config = dict(
    n_layer=10,
    d_model=192,
    n_experts=32,
    experts_per_token=1,
    d_expert=192,
    d_shared_expert=0,
    activation='swiglu',
    moe_layers=[1, 2, 3, 4, 5, 6, 7, 8, 9],
    router_score='softmax',
    normalize_top_k=False,
    routed_scale=7.1,
    balance_loss=0.0174,
    balance_bias=False,
    router_z_loss=0.001,
    init_std_router=0.0255,
    lr_router=0.000763,
    n_head=3,
    n_kv_head=3,
    head_dim=64,
    vocab_size=2048,
    norm='layernorm',
    norm_place='pre',
    norm_eps=1e-05,
    positions='rope',
    rope_base=65700.0,
    rope_fraction=1.0,
    qk_norm=False,
    attn_scale=0.125,
    tie_embeddings=False,
    parallel_block=False,
    init='normal',
    init_std_qkv=0.0409,
    init_std_o=0.0,
    init_std_up=0.0409,
    init_std_down=0.0,
    optimizer='muon',
    lr=0.00688,
    lr_mult_o=4.0,
    lr_mult_down=2.0,
    beta1=0.93,
    lr_head=0.0107,
    grad_clip=1.0,
    warmup_steps=200,
    schedule='wsd',
    decay_fraction=0.774,
    decay_shape='linear',
    final_lr_fraction=0.0,
    batch_tokens=65536,
    seq_len=256,
    doc_mask=False,
    z_loss=0.0001,
    train_tokens=312500000,
    steps=4769,
    dataset='wikipedia_en',
)
Below are experts of layer 5 (counted from 0) of a mixture-of-experts language model. Rows are named router (the router's row for the expert), gate (a neuron's input weights, with its number), up (a neuron's input weights, with its number) and show model dimensions 0-191. Each number is 200 + 30 x the weight over its row's rms, rounded and kept within 0 to 999.
After each expert's rows: "mostly gets" lists some tokens that are sent to it at least half of the time. This comes from a sample of Wikipedia text that the model never trained on.

# expert 13
router,225,189,217,231,218,236,200,239,196,180,218,114,188,190,192,212,160,190,171,183,186,190,205,209,185,172,266,214,192,192,197,179,216,132,188,181,234,167,167,258,173,161,142,204,241,217,169,186,231,188,176,218,229,214,178,223,180,139,184,182,187,244,171,206,165,185,181,215,173,208,271,235,162,248,191,206,179,197,203,174,173,208,219,147,216,189,212,171,249,214,176,199,199,175,186,133,271,230,171,219,180,174,163,197,138,211,238,134,166,197,192,201,201,158,264,231,232,208,166,172,189,238,230,222,183,180,190,199,170,192,202,216,153,169,166,244,193,205,162,247,162,208,190,198,222,223,253,224,244,212,198,206,189,222,139,174,181,142,214,165,246,182,168,226,215,216,183,234,197,198,209,226,194,143,209,196,251,197,166,252,201,222,258,176,243,234,208,186,197,223,211,176
gate0,224,184,266,213,164,178,226,234,177,216,159,213,213,225,172,227,211,160,227,178,188,169,196,213,285,191,179,217,190,165,220,241,160,145,189,216,227,225,210,217,258,222,170,229,164,208,284,178,204,199,249,206,206,210,208,223,152,199,177,198,144,157,211,221,188,188,200,210,182,217,187,225,262,265,219,177,223,176,209,224,170,213,261,159,174,210,147,162,190,219,174,222,202,179,177,233,206,247,163,198,196,193,216,163,241,221,193,196,198,233,195,199,194,141,175,164,143,246,194,182,231,186,227,232,187,213,163,178,242,190,222,197,147,157,194,212,229,247,224,218,299,199,188,202,254,203,164,199,204,243,265,173,183,168,192,191,204,262,213,205,217,205,212,189,190,184,217,200,227,136,186,200,215,138,166,162,149,184,201,181,216,184,214,178,213,192,194,175,179,205,161,187
up0,265,188,196,163,174,244,204,236,183,215,208,205,183,195,136,173,206,208,252,202,186,192,185,248,240,176,224,173,153,165,215,197,207,181,253,237,188,219,175,211,202,203,203,205,192,237,238,167,229,177,208,173,188,180,205,238,276,198,211,238,192,173,204,124,179,183,249,196,228,159,191,222,188,250,211,168,194,200,147,247,200,187,178,207,240,153,192,143,208,200,205,236,187,221,160,193,168,215,216,194,231,169,231,176,217,187,191,167,203,151,192,219,200,173,195,173,216,178,173,223,178,174,229,205,238,162,121,256,204,155,149,185,224,163,213,229,241,205,185,205,219,224,247,211,199,189,184,261,236,144,214,172,234,229,214,199,186,202,217,123,279,210,193,217,228,172,186,218,225,202,227,230,194,218,231,205,186,186,171,216,225,216,200,158,179,202,118,213,218,226,225,120
mostly gets: "ig", " Har", "or", "ar", " int", "ont"

# expert 30
router,215,168,221,223,237,253,178,273,192,189,219,155,249,160,204,166,148,215,174,188,265,211,194,186,161,205,242,197,192,179,182,162,234,161,190,155,209,137,190,249,202,183,193,183,239,224,228,129,269,222,175,196,203,250,172,219,180,170,160,194,197,245,181,222,177,198,168,182,182,190,229,232,188,245,197,209,200,257,208,206,209,176,233,146,165,239,227,195,191,223,149,239,254,187,230,170,228,218,232,172,207,202,165,197,220,225,240,181,175,167,236,187,206,165,213,144,204,139,149,177,206,214,206,192,165,206,163,194,207,229,235,226,184,167,180,212,178,187,176,218,213,201,197,244,227,255,220,214,226,225,182,175,179,223,180,223,179,171,243,201,217,188,157,190,236,219,185,226,190,282,184,195,184,213,202,168,243,214,166,243,179,216,214,143,227,220,241,170,149,234,209,230
gate0,213,186,262,212,189,200,221,216,196,246,154,188,175,189,207,126,187,194,198,165,207,166,199,130,199,161,247,235,183,183,204,224,235,184,186,208,219,241,294,175,193,157,172,186,207,207,202,187,172,228,167,268,223,174,186,205,188,206,180,183,191,253,201,222,237,154,184,200,207,184,219,242,292,196,235,177,233,207,172,200,234,200,195,135,182,189,167,153,199,149,196,231,198,184,184,184,221,206,199,213,226,171,203,183,216,227,240,175,211,242,234,157,204,213,212,168,179,149,248,222,192,159,202,217,238,171,167,215,194,168,151,165,253,209,159,214,194,172,205,203,209,262,224,216,200,179,198,188,202,206,200,214,139,180,234,215,168,189,228,157,237,198,134,239,207,190,244,185,186,208,223,124,159,170,204,200,155,154,236,206,212,133,208,254,209,220,220,215,202,188,175,204
up0,211,153,160,222,194,223,234,129,198,233,145,210,230,179,172,150,165,206,201,243,215,161,214,199,176,192,184,253,209,171,184,208,190,180,168,210,182,181,197,241,206,199,204,230,231,205,203,218,205,226,235,151,204,234,210,235,169,178,220,177,193,252,179,252,222,187,188,217,212,191,179,160,223,223,200,180,184,197,179,174,221,182,184,222,220,239,255,138,231,177,211,192,201,200,166,177,216,181,134,244,184,240,239,186,217,249,272,190,208,242,205,162,238,170,160,225,148,224,230,191,195,246,196,205,217,186,172,228,261,238,150,226,195,207,203,152,171,207,161,197,176,193,196,176,205,173,217,202,225,212,216,207,199,215,228,258,184,187,168,259,192,182,241,183,126,181,223,179,262,275,171,227,250,197,198,178,153,197,221,146,200,208,234,217,216,165,121,195,210,230,164,177
mostly gets: "oc", " 201", " 202", " 198", " reg", "por"

# expert 6
router,214,180,213,195,211,185,200,215,210,184,200,142,209,205,175,176,165,189,135,163,232,153,178,207,213,170,217,221,179,161,167,194,229,198,172,170,197,190,179,175,184,183,192,171,232,224,170,204,257,253,186,145,210,202,131,245,237,173,148,197,180,226,161,245,212,136,163,184,195,173,244,231,199,249,208,226,159,197,203,165,195,209,223,165,148,219,227,212,220,209,143,212,249,186,222,190,227,173,245,156,176,188,176,183,208,241,229,185,202,165,244,190,194,115,193,225,210,144,155,164,186,203,208,236,235,211,184,191,193,196,222,238,190,176,212,265,205,151,176,234,187,235,213,209,235,234,246,259,183,254,173,194,208,228,165,191,193,211,232,122,207,183,199,210,209,206,194,230,207,243,230,240,222,185,195,226,228,225,183,248,201,196,281,170,250,206,173,198,199,228,238,191
gate0,223,164,217,182,206,212,193,171,191,204,193,173,211,219,211,206,212,213,189,164,214,183,198,163,200,227,184,190,238,216,211,183,181,223,184,132,205,193,157,187,181,204,204,238,165,159,199,175,201,202,195,208,207,203,216,206,205,178,158,245,225,220,185,159,216,215,220,192,244,204,165,192,155,190,195,189,186,187,250,160,224,148,219,220,186,178,204,226,226,206,223,156,217,168,204,198,223,248,188,216,195,193,175,201,203,273,180,205,187,202,176,180,191,202,185,245,214,127,213,214,257,194,196,248,183,209,215,146,216,177,162,165,220,146,284,221,214,130,91,194,157,241,156,208,156,193,220,214,211,199,204,256,208,107,166,245,220,229,200,220,176,208,203,164,246,131,153,257,177,241,221,251,202,190,221,207,223,181,226,241,253,194,227,179,211,213,176,202,265,217,226,159
up0,267,168,182,202,185,199,177,218,198,188,159,148,234,278,199,195,178,134,211,189,224,201,162,187,170,204,147,197,228,163,183,157,243,218,229,219,158,193,226,179,193,204,312,215,175,197,153,225,197,195,203,182,232,229,223,232,192,207,181,192,244,144,196,188,166,243,163,228,152,193,237,187,172,212,186,209,242,188,228,145,255,194,179,135,209,173,218,168,193,189,158,186,230,167,155,228,243,210,211,149,190,241,184,201,180,258,193,202,214,228,210,226,204,231,189,146,122,175,208,238,188,186,190,243,286,213,231,198,177,214,167,239,248,220,202,190,213,199,256,225,223,207,185,224,175,241,185,223,167,208,148,247,240,192,182,193,194,221,150,226,193,174,216,188,187,190,168,202,221,204,209,211,160,201,173,201,211,193,219,204,210,191,179,241,169,226,214,223,197,181,200,163
mostly gets: " H", "h", "ah", " cent", " Sh", " Cent"

# expert 17
router,213,159,217,204,220,209,216,208,190,159,191,155,241,203,230,184,181,216,176,191,199,131,232,217,227,205,206,232,168,207,174,214,203,143,204,185,197,197,168,216,173,170,207,199,191,242,243,170,256,237,153,189,249,237,197,172,200,210,133,203,183,229,147,188,183,176,178,224,202,216,200,259,192,199,194,203,145,241,228,220,234,211,203,198,162,207,232,166,243,229,178,236,256,208,202,199,223,183,222,155,182,150,143,192,220,249,248,170,169,215,201,206,137,177,228,189,216,194,190,117,160,227,177,183,168,160,136,194,205,232,247,214,210,198,255,237,207,203,116,230,247,198,161,234,211,206,244,228,227,209,174,165,245,230,197,182,199,169,220,193,202,154,236,232,233,227,147,201,162,226,233,204,163,210,237,228,197,220,165,231,186,223,229,149,217,192,196,174,219,214,240,193
gate5,234,257,228,226,205,229,171,194,173,198,162,251,178,247,165,221,205,228,166,156,174,198,209,171,175,200,226,208,221,213,220,210,198,162,227,238,220,178,255,145,185,238,141,164,139,205,130,185,191,230,141,213,196,211,208,181,233,244,191,132,139,192,249,205,237,179,235,244,194,192,154,198,227,147,204,207,214,182,196,145,193,162,162,223,201,227,215,208,276,212,185,179,212,214,244,165,212,190,242,189,176,189,169,152,152,184,210,193,191,241,196,202,201,171,207,181,229,162,226,193,177,192,206,178,180,210,187,257,183,204,186,185,226,243,168,237,239,216,180,212,222,193,207,209,227,195,212,253,169,206,192,255,188,238,190,139,183,178,164,267,245,210,170,210,213,197,192,175,181,206,204,175,223,210,155,253,157,160,215,243,242,151,178,199,209,194,183,228,240,182,177,166
up5,189,236,204,187,246,175,141,212,184,206,205,243,181,213,188,168,213,211,210,174,231,216,223,214,199,211,218,190,218,158,208,196,172,192,251,189,176,252,171,218,157,181,215,186,201,229,171,153,219,195,188,219,239,210,203,217,203,236,204,238,177,249,177,186,222,229,204,158,178,216,195,154,153,191,211,196,169,122,255,200,182,157,233,137,203,217,218,134,161,175,198,183,202,193,200,176,229,198,196,189,178,162,210,228,241,176,211,172,137,198,143,199,179,158,239,135,160,253,216,276,166,181,177,228,190,229,237,226,213,214,253,188,213,143,194,199,222,171,214,204,228,206,186,237,176,182,221,187,209,186,182,191,209,174,271,192,235,247,248,220,179,207,255,169,163,242,188,205,243,192,194,137,200,241,235,193,221,183,188,254,251,164,205,222,233,213,251,159,153,171,176,179
mostly gets: "est", "|---|---", "enc", "cess", " describ", "ecut"

# expert 15
router,184,165,253,220,220,228,183,221,276,191,246,170,225,246,202,187,161,203,190,198,215,221,250,224,173,170,235,241,209,146,190,200,251,189,169,214,188,183,190,193,164,209,203,177,201,220,207,169,189,216,147,196,226,221,146,198,209,205,169,174,121,224,183,250,168,155,167,160,191,172,209,209,157,202,235,236,172,234,202,142,222,195,229,122,176,249,234,225,248,181,175,233,215,184,197,179,253,207,192,200,201,201,172,196,209,223,223,147,143,197,148,152,162,173,252,195,215,220,140,160,159,237,200,218,186,167,193,195,193,227,220,276,187,145,191,195,170,172,174,230,235,220,186,250,225,226,252,203,201,214,183,207,185,224,163,184,212,184,199,182,253,204,162,223,196,222,171,224,152,204,241,209,205,214,189,239,224,205,137,202,198,194,240,215,228,227,228,195,200,204,239,232
gate2,168,190,226,198,204,200,176,177,183,185,243,204,196,259,198,218,153,167,227,201,168,225,243,177,178,206,186,195,246,222,236,242,205,271,207,183,201,255,178,225,180,181,155,179,166,207,220,186,199,136,240,184,274,198,237,241,167,226,229,140,180,189,207,203,173,239,202,217,194,228,204,178,182,209,233,193,209,217,254,210,167,195,228,176,176,187,240,160,190,186,186,226,145,223,147,203,172,169,210,245,202,202,301,188,189,231,125,184,207,208,214,188,244,187,216,193,187,186,199,266,152,216,196,192,174,186,123,273,198,188,224,227,156,186,194,198,178,150,200,224,169,220,245,184,238,201,218,208,236,177,178,169,212,186,148,209,205,233,179,182,230,183,226,142,225,184,210,217,183,231,209,235,234,160,248,170,174,224,204,254,193,164,189,187,245,191,203,154,222,211,207,226
up2,220,209,225,232,248,180,187,274,169,154,251,195,147,254,270,228,183,169,216,147,138,178,201,234,181,244,218,195,156,208,235,240,235,227,129,138,207,225,215,156,173,241,179,182,151,164,165,189,199,166,199,224,195,234,206,167,165,182,208,192,198,210,258,165,175,185,230,209,231,147,167,184,202,198,230,230,232,215,196,174,229,227,213,152,193,175,201,196,185,237,202,194,166,151,205,189,165,222,223,216,176,184,226,241,204,214,246,225,176,202,177,238,165,225,164,220,273,213,180,193,213,205,182,205,194,187,174,242,205,151,164,226,197,192,159,180,193,233,188,221,205,214,220,184,221,194,255,191,174,231,200,231,210,185,221,212,214,177,182,186,184,243,191,219,147,238,270,238,165,208,212,168,185,140,190,217,219,182,205,166,247,190,172,193,204,172,194,201,126,218,237,209
mostly gets: " Europe", " No", "o", "ee", "use", "ica"

# expert 11
router,185,140,240,218,247,225,242,193,214,174,204,163,226,199,203,160,177,215,184,193,189,202,235,187,214,167,236,248,175,165,181,221,227,188,152,210,204,137,191,240,197,189,165,175,212,235,225,216,187,228,209,159,268,183,136,168,199,187,141,173,169,195,164,224,199,196,170,203,193,185,233,214,225,196,180,249,176,252,241,130,231,165,217,197,153,221,224,198,205,213,172,176,235,196,202,170,255,143,210,194,206,211,177,198,167,212,176,225,181,163,182,179,157,216,216,158,224,165,176,166,184,204,187,213,204,220,147,192,187,195,249,280,160,207,203,222,191,183,167,233,237,184,170,221,188,181,244,224,210,215,150,211,229,220,189,192,235,203,288,149,277,164,183,213,203,210,192,215,165,226,244,243,177,185,205,194,215,191,162,190,245,253,236,157,182,216,218,181,177,258,205,187
gate0,246,176,217,235,209,250,213,244,215,182,218,216,173,221,183,229,213,192,230,255,199,163,235,201,187,213,186,225,183,227,235,190,204,233,195,188,197,158,209,254,182,120,204,186,262,221,178,195,224,199,221,180,201,188,186,182,201,174,190,216,203,187,183,240,205,170,215,189,206,219,204,161,207,235,201,201,177,182,233,185,221,163,192,109,177,182,227,199,137,203,249,236,187,191,195,146,202,205,178,174,155,205,195,221,218,164,193,274,249,184,215,196,220,182,186,225,186,200,207,227,166,227,207,177,186,189,222,191,195,184,247,173,182,201,141,252,216,234,160,186,192,226,228,195,295,236,224,181,212,207,198,176,191,280,192,210,184,215,141,205,182,188,200,205,250,135,250,212,145,283,172,182,214,166,171,198,237,158,208,172,167,157,187,184,153,146,170,167,191,202,219,143
up0,173,200,211,186,191,168,220,177,218,230,216,203,209,271,208,235,191,186,189,178,173,168,168,192,193,231,211,170,157,154,160,191,199,226,191,182,220,222,217,208,209,210,234,271,175,194,204,186,212,195,190,174,217,259,188,205,183,206,192,184,266,254,222,185,175,169,199,193,151,208,252,184,185,276,137,271,205,176,257,158,255,218,240,144,220,165,180,207,232,204,210,194,160,200,209,184,215,230,217,178,220,185,173,194,171,183,188,172,217,174,235,232,203,183,241,199,204,222,188,170,195,162,181,210,218,209,197,209,171,194,193,186,155,175,206,212,224,248,197,163,288,190,199,237,177,237,219,195,169,139,186,233,199,221,220,197,167,192,168,125,227,145,247,223,210,195,146,214,217,163,186,218,197,178,195,174,200,299,250,221,211,194,256,239,230,238,164,190,148,174,199,188
mostly gets: "ing", " made", "ating", " used", "ired", " released"

# expert 3
router,230,174,206,224,248,219,164,233,177,186,188,177,221,183,188,153,153,184,157,153,225,185,245,193,224,164,196,227,164,158,162,213,272,185,148,192,234,178,176,218,166,149,185,187,188,233,197,191,199,265,167,183,224,206,165,240,177,195,176,182,187,229,160,219,179,188,179,232,184,161,257,215,194,183,242,228,133,220,249,172,219,165,226,205,152,246,236,181,264,219,143,240,212,215,219,189,248,194,246,204,189,209,165,196,181,202,228,196,144,166,213,240,187,180,242,203,216,214,152,151,143,184,192,193,227,196,190,176,209,210,253,221,165,192,193,240,185,155,139,223,192,236,160,234,221,182,211,222,213,241,218,204,243,200,131,180,236,194,215,187,277,192,168,169,209,236,199,190,192,195,219,203,200,196,248,210,228,208,182,230,183,179,238,169,236,209,225,230,203,248,210,176
gate0,189,224,191,247,163,189,255,210,207,176,199,210,177,214,201,206,257,227,248,142,203,163,190,227,210,155,212,219,214,149,208,227,149,172,172,187,184,196,223,228,214,203,197,162,180,188,229,244,168,191,194,194,232,207,144,189,240,138,208,176,212,221,129,228,197,201,198,203,203,178,214,190,206,205,246,188,172,155,218,192,202,154,203,184,190,209,230,162,234,224,215,223,167,179,245,182,157,202,161,163,220,218,159,178,223,180,273,223,244,200,182,157,229,202,240,164,198,214,224,165,230,226,170,196,232,260,171,147,247,196,204,183,207,185,215,260,195,201,203,226,224,239,181,190,197,178,118,235,235,234,266,210,177,187,156,146,206,202,234,204,271,175,189,232,256,145,164,182,226,199,187,188,195,182,134,240,187,202,151,240,193,180,218,242,180,187,154,175,208,191,176,208
up0,233,166,203,201,207,170,226,204,161,197,241,210,188,185,243,179,192,202,225,223,187,218,188,128,222,190,157,232,235,218,201,161,206,238,217,178,177,226,188,202,118,191,212,151,160,212,191,180,178,260,200,237,180,166,246,213,195,241,183,218,218,173,207,188,266,221,225,156,168,196,151,191,176,204,190,212,185,235,274,242,238,182,206,213,193,209,197,236,207,175,212,118,234,194,243,165,214,200,212,226,202,213,217,271,213,190,177,185,194,196,229,241,208,182,137,220,158,176,209,203,191,170,236,196,193,156,226,194,179,169,275,269,224,207,233,206,164,244,189,207,204,218,182,206,225,239,262,194,178,190,214,147,204,214,184,199,240,194,197,188,156,263,217,184,199,265,206,168,156,194,226,206,186,235,182,220,177,205,155,212,198,201,166,296,218,226,172,176,202,185,237,200
mostly gets: "ers", "s,", "s", "ts", "ors", "als"

# expert 28
router,227,137,251,193,253,202,175,211,215,191,231,181,198,171,204,141,185,187,182,143,256,204,221,193,206,156,249,240,176,173,195,175,212,130,216,179,230,200,157,227,164,194,182,164,186,237,205,193,195,180,191,173,252,222,148,227,179,193,168,184,167,233,200,203,213,211,211,206,155,192,238,246,190,190,209,216,131,192,218,190,215,222,216,120,186,202,224,239,252,232,174,217,224,219,217,163,217,204,205,177,182,149,162,167,240,233,249,204,156,176,206,230,166,178,222,209,247,171,181,148,145,189,187,205,243,237,206,222,182,181,234,256,183,168,217,266,185,196,141,215,196,258,189,266,215,201,204,222,196,194,174,203,258,238,182,217,245,184,180,161,194,180,214,226,200,260,195,223,185,232,193,247,210,154,180,179,205,195,199,216,187,179,249,166,201,208,209,181,141,219,183,172
gate0,223,242,238,245,171,214,175,195,207,270,206,224,197,180,171,169,236,215,175,190,238,247,200,222,167,249,208,228,223,226,218,232,247,206,218,187,213,252,195,230,177,234,203,209,198,207,201,179,228,183,210,186,254,183,191,175,193,178,208,209,174,184,208,191,193,233,167,244,185,149,177,190,231,190,179,200,219,195,247,204,207,178,208,245,172,166,238,216,223,136,193,213,166,207,208,152,167,191,201,116,195,159,229,182,169,165,152,134,152,160,218,212,169,176,190,213,229,207,200,186,205,243,198,221,203,186,193,206,187,218,229,138,145,201,155,208,203,205,144,157,127,215,208,188,208,204,164,192,250,233,220,197,184,201,200,173,189,216,162,163,197,252,232,213,187,207,195,114,150,227,255,232,240,177,215,195,216,182,250,222,202,231,220,166,224,148,208,239,249,141,157,156
up0,204,193,264,238,129,197,198,185,213,157,134,183,258,230,202,147,203,168,178,242,218,197,199,173,206,212,180,176,182,177,215,194,154,140,206,156,204,209,249,178,196,149,154,230,207,210,187,170,249,208,228,261,171,233,114,250,186,171,243,171,236,219,202,197,175,213,203,204,258,187,222,182,170,213,231,251,188,260,173,202,232,205,202,231,215,200,172,219,207,188,186,233,176,302,195,213,210,207,166,249,232,189,173,231,236,202,204,205,205,195,199,162,160,173,196,209,191,224,218,171,173,213,173,238,222,203,241,201,157,157,218,225,195,182,211,159,255,220,235,204,214,176,224,209,224,195,148,196,250,179,248,179,199,152,230,204,206,187,254,167,187,225,188,180,170,179,230,208,115,226,212,213,237,165,167,172,191,196,186,204,161,201,198,160,203,214,205,183,174,217,199,217
mostly gets: "on", "b", "e", "for", " Je", " La"

# expert 29
router,193,170,226,236,218,252,163,196,197,192,212,176,231,189,183,151,185,196,182,178,218,187,208,248,208,181,209,209,218,144,149,159,203,168,199,164,249,163,171,207,201,183,205,203,236,266,173,173,206,185,192,174,231,217,141,232,197,213,188,171,177,245,162,202,167,192,219,218,191,158,197,228,203,170,217,219,163,244,215,179,225,183,206,162,184,232,214,215,249,235,148,219,201,166,206,167,202,182,229,187,184,183,189,198,247,214,258,175,179,136,177,221,146,117,212,190,227,203,139,164,192,183,223,161,176,205,168,209,167,237,223,226,127,182,194,193,148,194,192,244,208,220,176,234,241,222,227,247,241,235,167,166,230,200,150,158,192,172,208,153,262,181,265,171,243,224,165,229,178,231,264,214,258,193,169,229,217,210,196,198,202,235,184,207,220,237,195,166,184,210,194,181
gate0,198,155,158,188,173,202,154,192,194,188,177,181,156,189,208,150,184,196,189,210,235,177,199,204,199,188,204,230,278,167,146,176,261,176,230,126,151,137,253,193,149,233,170,206,176,215,223,202,238,223,201,218,214,212,167,183,253,258,162,189,169,183,186,241,199,212,247,159,220,184,200,212,156,192,267,206,209,199,206,192,190,197,160,208,244,245,189,180,212,217,172,158,214,132,192,195,187,203,182,199,220,194,163,202,222,203,197,256,231,193,161,190,193,142,212,176,196,240,257,212,222,223,191,227,228,197,205,271,182,209,227,174,124,206,154,229,208,186,144,199,193,216,212,219,189,212,165,236,267,203,226,135,253,164,172,181,243,195,229,203,229,184,177,225,172,209,259,213,232,204,252,180,231,205,163,192,204,229,230,198,181,218,210,198,224,217,191,197,223,186,163,220
up0,192,206,213,238,186,179,141,240,187,192,159,238,195,193,203,200,270,190,217,177,208,205,203,231,207,195,178,244,139,190,129,189,194,201,193,272,229,224,168,175,177,222,208,212,142,187,236,217,194,253,203,250,209,200,180,196,186,178,233,199,138,249,155,250,210,193,201,202,168,260,181,189,169,233,184,209,220,187,221,217,186,224,164,171,171,194,189,202,222,270,159,227,173,226,192,186,251,213,200,159,246,232,201,210,165,227,182,174,161,184,228,243,242,232,170,207,181,218,205,207,177,195,223,177,217,243,230,197,228,197,211,204,237,188,174,194,155,164,188,202,187,234,225,241,139,139,257,247,154,193,183,164,231,182,249,199,219,213,185,218,162,236,216,200,160,186,203,225,187,169,227,174,191,178,241,172,220,214,234,88,186,194,226,225,175,246,199,200,176,155,207,201
mostly gets: "ra", " ro", " ra", " pro", " Pro", " Re"

# expert 10
router,221,160,209,226,259,250,176,226,235,168,233,163,246,191,178,186,146,227,186,143,222,197,205,212,227,165,257,234,209,152,156,214,197,173,184,192,235,162,169,245,152,197,193,225,182,227,166,214,210,245,223,196,206,203,148,206,183,196,186,184,195,235,195,236,177,181,187,219,189,201,188,221,171,191,193,237,174,227,202,163,213,143,242,183,182,208,188,207,222,245,197,238,235,188,229,188,238,165,222,161,201,177,154,203,175,201,223,192,190,158,185,173,180,158,202,191,199,199,170,216,229,198,170,186,227,156,168,172,169,206,218,216,148,170,190,238,186,149,216,274,195,247,159,275,268,216,177,202,218,248,178,203,236,254,189,151,186,183,193,168,272,197,193,195,228,226,185,237,207,261,246,271,192,200,207,224,251,186,136,217,207,226,248,171,200,186,184,218,187,232,207,208
gate0,181,173,162,213,213,229,223,199,223,235,182,153,216,203,144,218,188,173,180,187,176,230,226,222,228,166,154,185,231,177,225,147,206,186,201,215,216,226,140,177,135,226,216,172,202,191,176,227,218,159,192,217,234,194,171,212,240,205,189,211,219,233,265,202,239,218,166,189,211,226,235,211,160,220,180,183,161,175,226,226,192,199,153,113,248,216,147,216,183,174,170,203,212,229,228,159,197,164,238,220,219,235,218,210,172,190,225,140,201,253,261,186,179,221,213,206,252,228,188,155,201,166,223,198,199,219,231,207,208,218,157,157,170,198,182,182,158,221,231,192,209,189,188,139,204,262,186,233,190,243,219,205,176,182,233,199,194,222,219,165,250,236,208,166,208,161,147,169,160,178,170,227,224,231,251,239,190,235,239,162,124,228,229,177,193,172,157,213,180,213,240,240
up0,230,184,203,142,213,219,217,183,217,215,175,197,178,222,169,257,203,219,222,192,147,223,189,179,211,173,196,216,212,210,198,188,202,182,176,206,197,215,172,205,192,236,193,152,227,205,206,271,213,132,154,255,222,143,171,238,213,205,265,207,177,231,235,220,236,192,196,189,231,204,217,230,157,226,144,151,113,170,200,215,207,175,173,155,231,191,154,231,190,226,136,247,221,240,215,185,274,231,195,235,175,192,185,216,182,209,221,190,208,191,253,189,186,228,258,195,205,212,209,141,211,203,239,233,204,198,162,212,233,194,141,145,184,171,175,177,111,191,274,191,204,180,191,169,200,273,222,202,230,247,214,180,218,191,216,222,205,241,172,151,224,268,202,194,229,207,170,203,179,181,167,193,200,182,227,211,163,184,209,210,168,197,211,189,229,177,183,185,224,200,206,215
mostly gets: " is", " was", " are", " be", " were", " had"

# expert 8
router,193,144,249,221,236,227,143,218,195,128,213,176,206,232,165,176,184,196,190,184,174,192,254,231,199,227,226,232,197,163,168,229,264,167,201,171,209,155,189,203,185,167,180,180,208,183,173,180,206,261,207,157,215,252,164,203,255,137,178,215,187,212,183,215,199,164,171,221,155,228,229,212,187,247,191,227,159,202,236,148,211,189,237,170,176,217,217,203,234,202,189,194,238,229,242,212,245,165,221,211,207,204,184,209,199,228,204,165,170,198,171,190,180,115,194,246,191,207,186,164,166,231,191,207,199,241,164,226,163,193,234,246,175,177,214,204,179,184,162,228,182,207,197,208,183,235,204,209,222,266,159,218,227,225,166,197,185,166,192,158,258,178,192,190,244,224,186,197,186,267,241,232,241,190,229,249,221,152,166,206,176,249,246,177,214,197,233,153,192,226,242,146
gate0,246,178,234,168,231,241,139,167,177,171,149,163,186,207,210,203,225,163,204,226,212,222,203,243,206,208,215,146,115,204,164,194,204,192,207,216,233,234,228,206,154,250,207,189,229,157,194,206,234,210,225,179,266,217,240,196,158,233,230,205,123,180,175,224,146,209,199,167,209,205,192,211,174,214,215,135,234,145,173,220,198,130,177,211,172,214,210,200,238,250,176,214,173,234,220,178,248,179,192,217,216,191,168,208,183,207,212,227,219,229,149,229,218,252,203,226,186,197,227,213,220,194,243,185,215,222,202,151,193,231,183,199,182,234,148,147,169,223,257,195,177,254,206,174,143,186,222,256,247,204,230,176,184,230,136,204,173,165,177,159,258,262,184,198,235,177,193,196,208,222,202,187,226,185,231,181,208,151,209,212,225,201,216,188,182,199,188,160,176,200,221,166
up0,131,203,172,269,165,161,212,176,159,186,218,200,201,183,188,166,153,195,212,222,216,211,197,212,202,185,193,225,208,237,243,221,157,199,211,178,179,204,181,235,197,181,179,236,196,213,239,253,196,200,211,249,143,155,163,198,203,218,184,240,208,209,214,253,159,179,199,215,231,245,191,190,212,214,188,221,204,240,245,207,199,215,249,120,190,219,148,147,209,177,240,218,208,208,218,208,161,226,187,154,237,243,211,228,255,180,231,175,155,207,202,201,226,233,188,188,212,113,204,200,134,224,190,240,180,174,220,231,178,214,163,227,226,136,215,196,249,210,241,189,183,153,227,202,221,252,206,258,132,243,216,194,180,152,202,166,201,208,152,160,208,199,226,214,212,224,201,225,154,133,183,222,167,190,226,203,189,229,225,233,191,192,197,237,200,182,183,186,265,228,178,205
mostly gets: "ary", " War", " y", "ury", " Sy", "ty"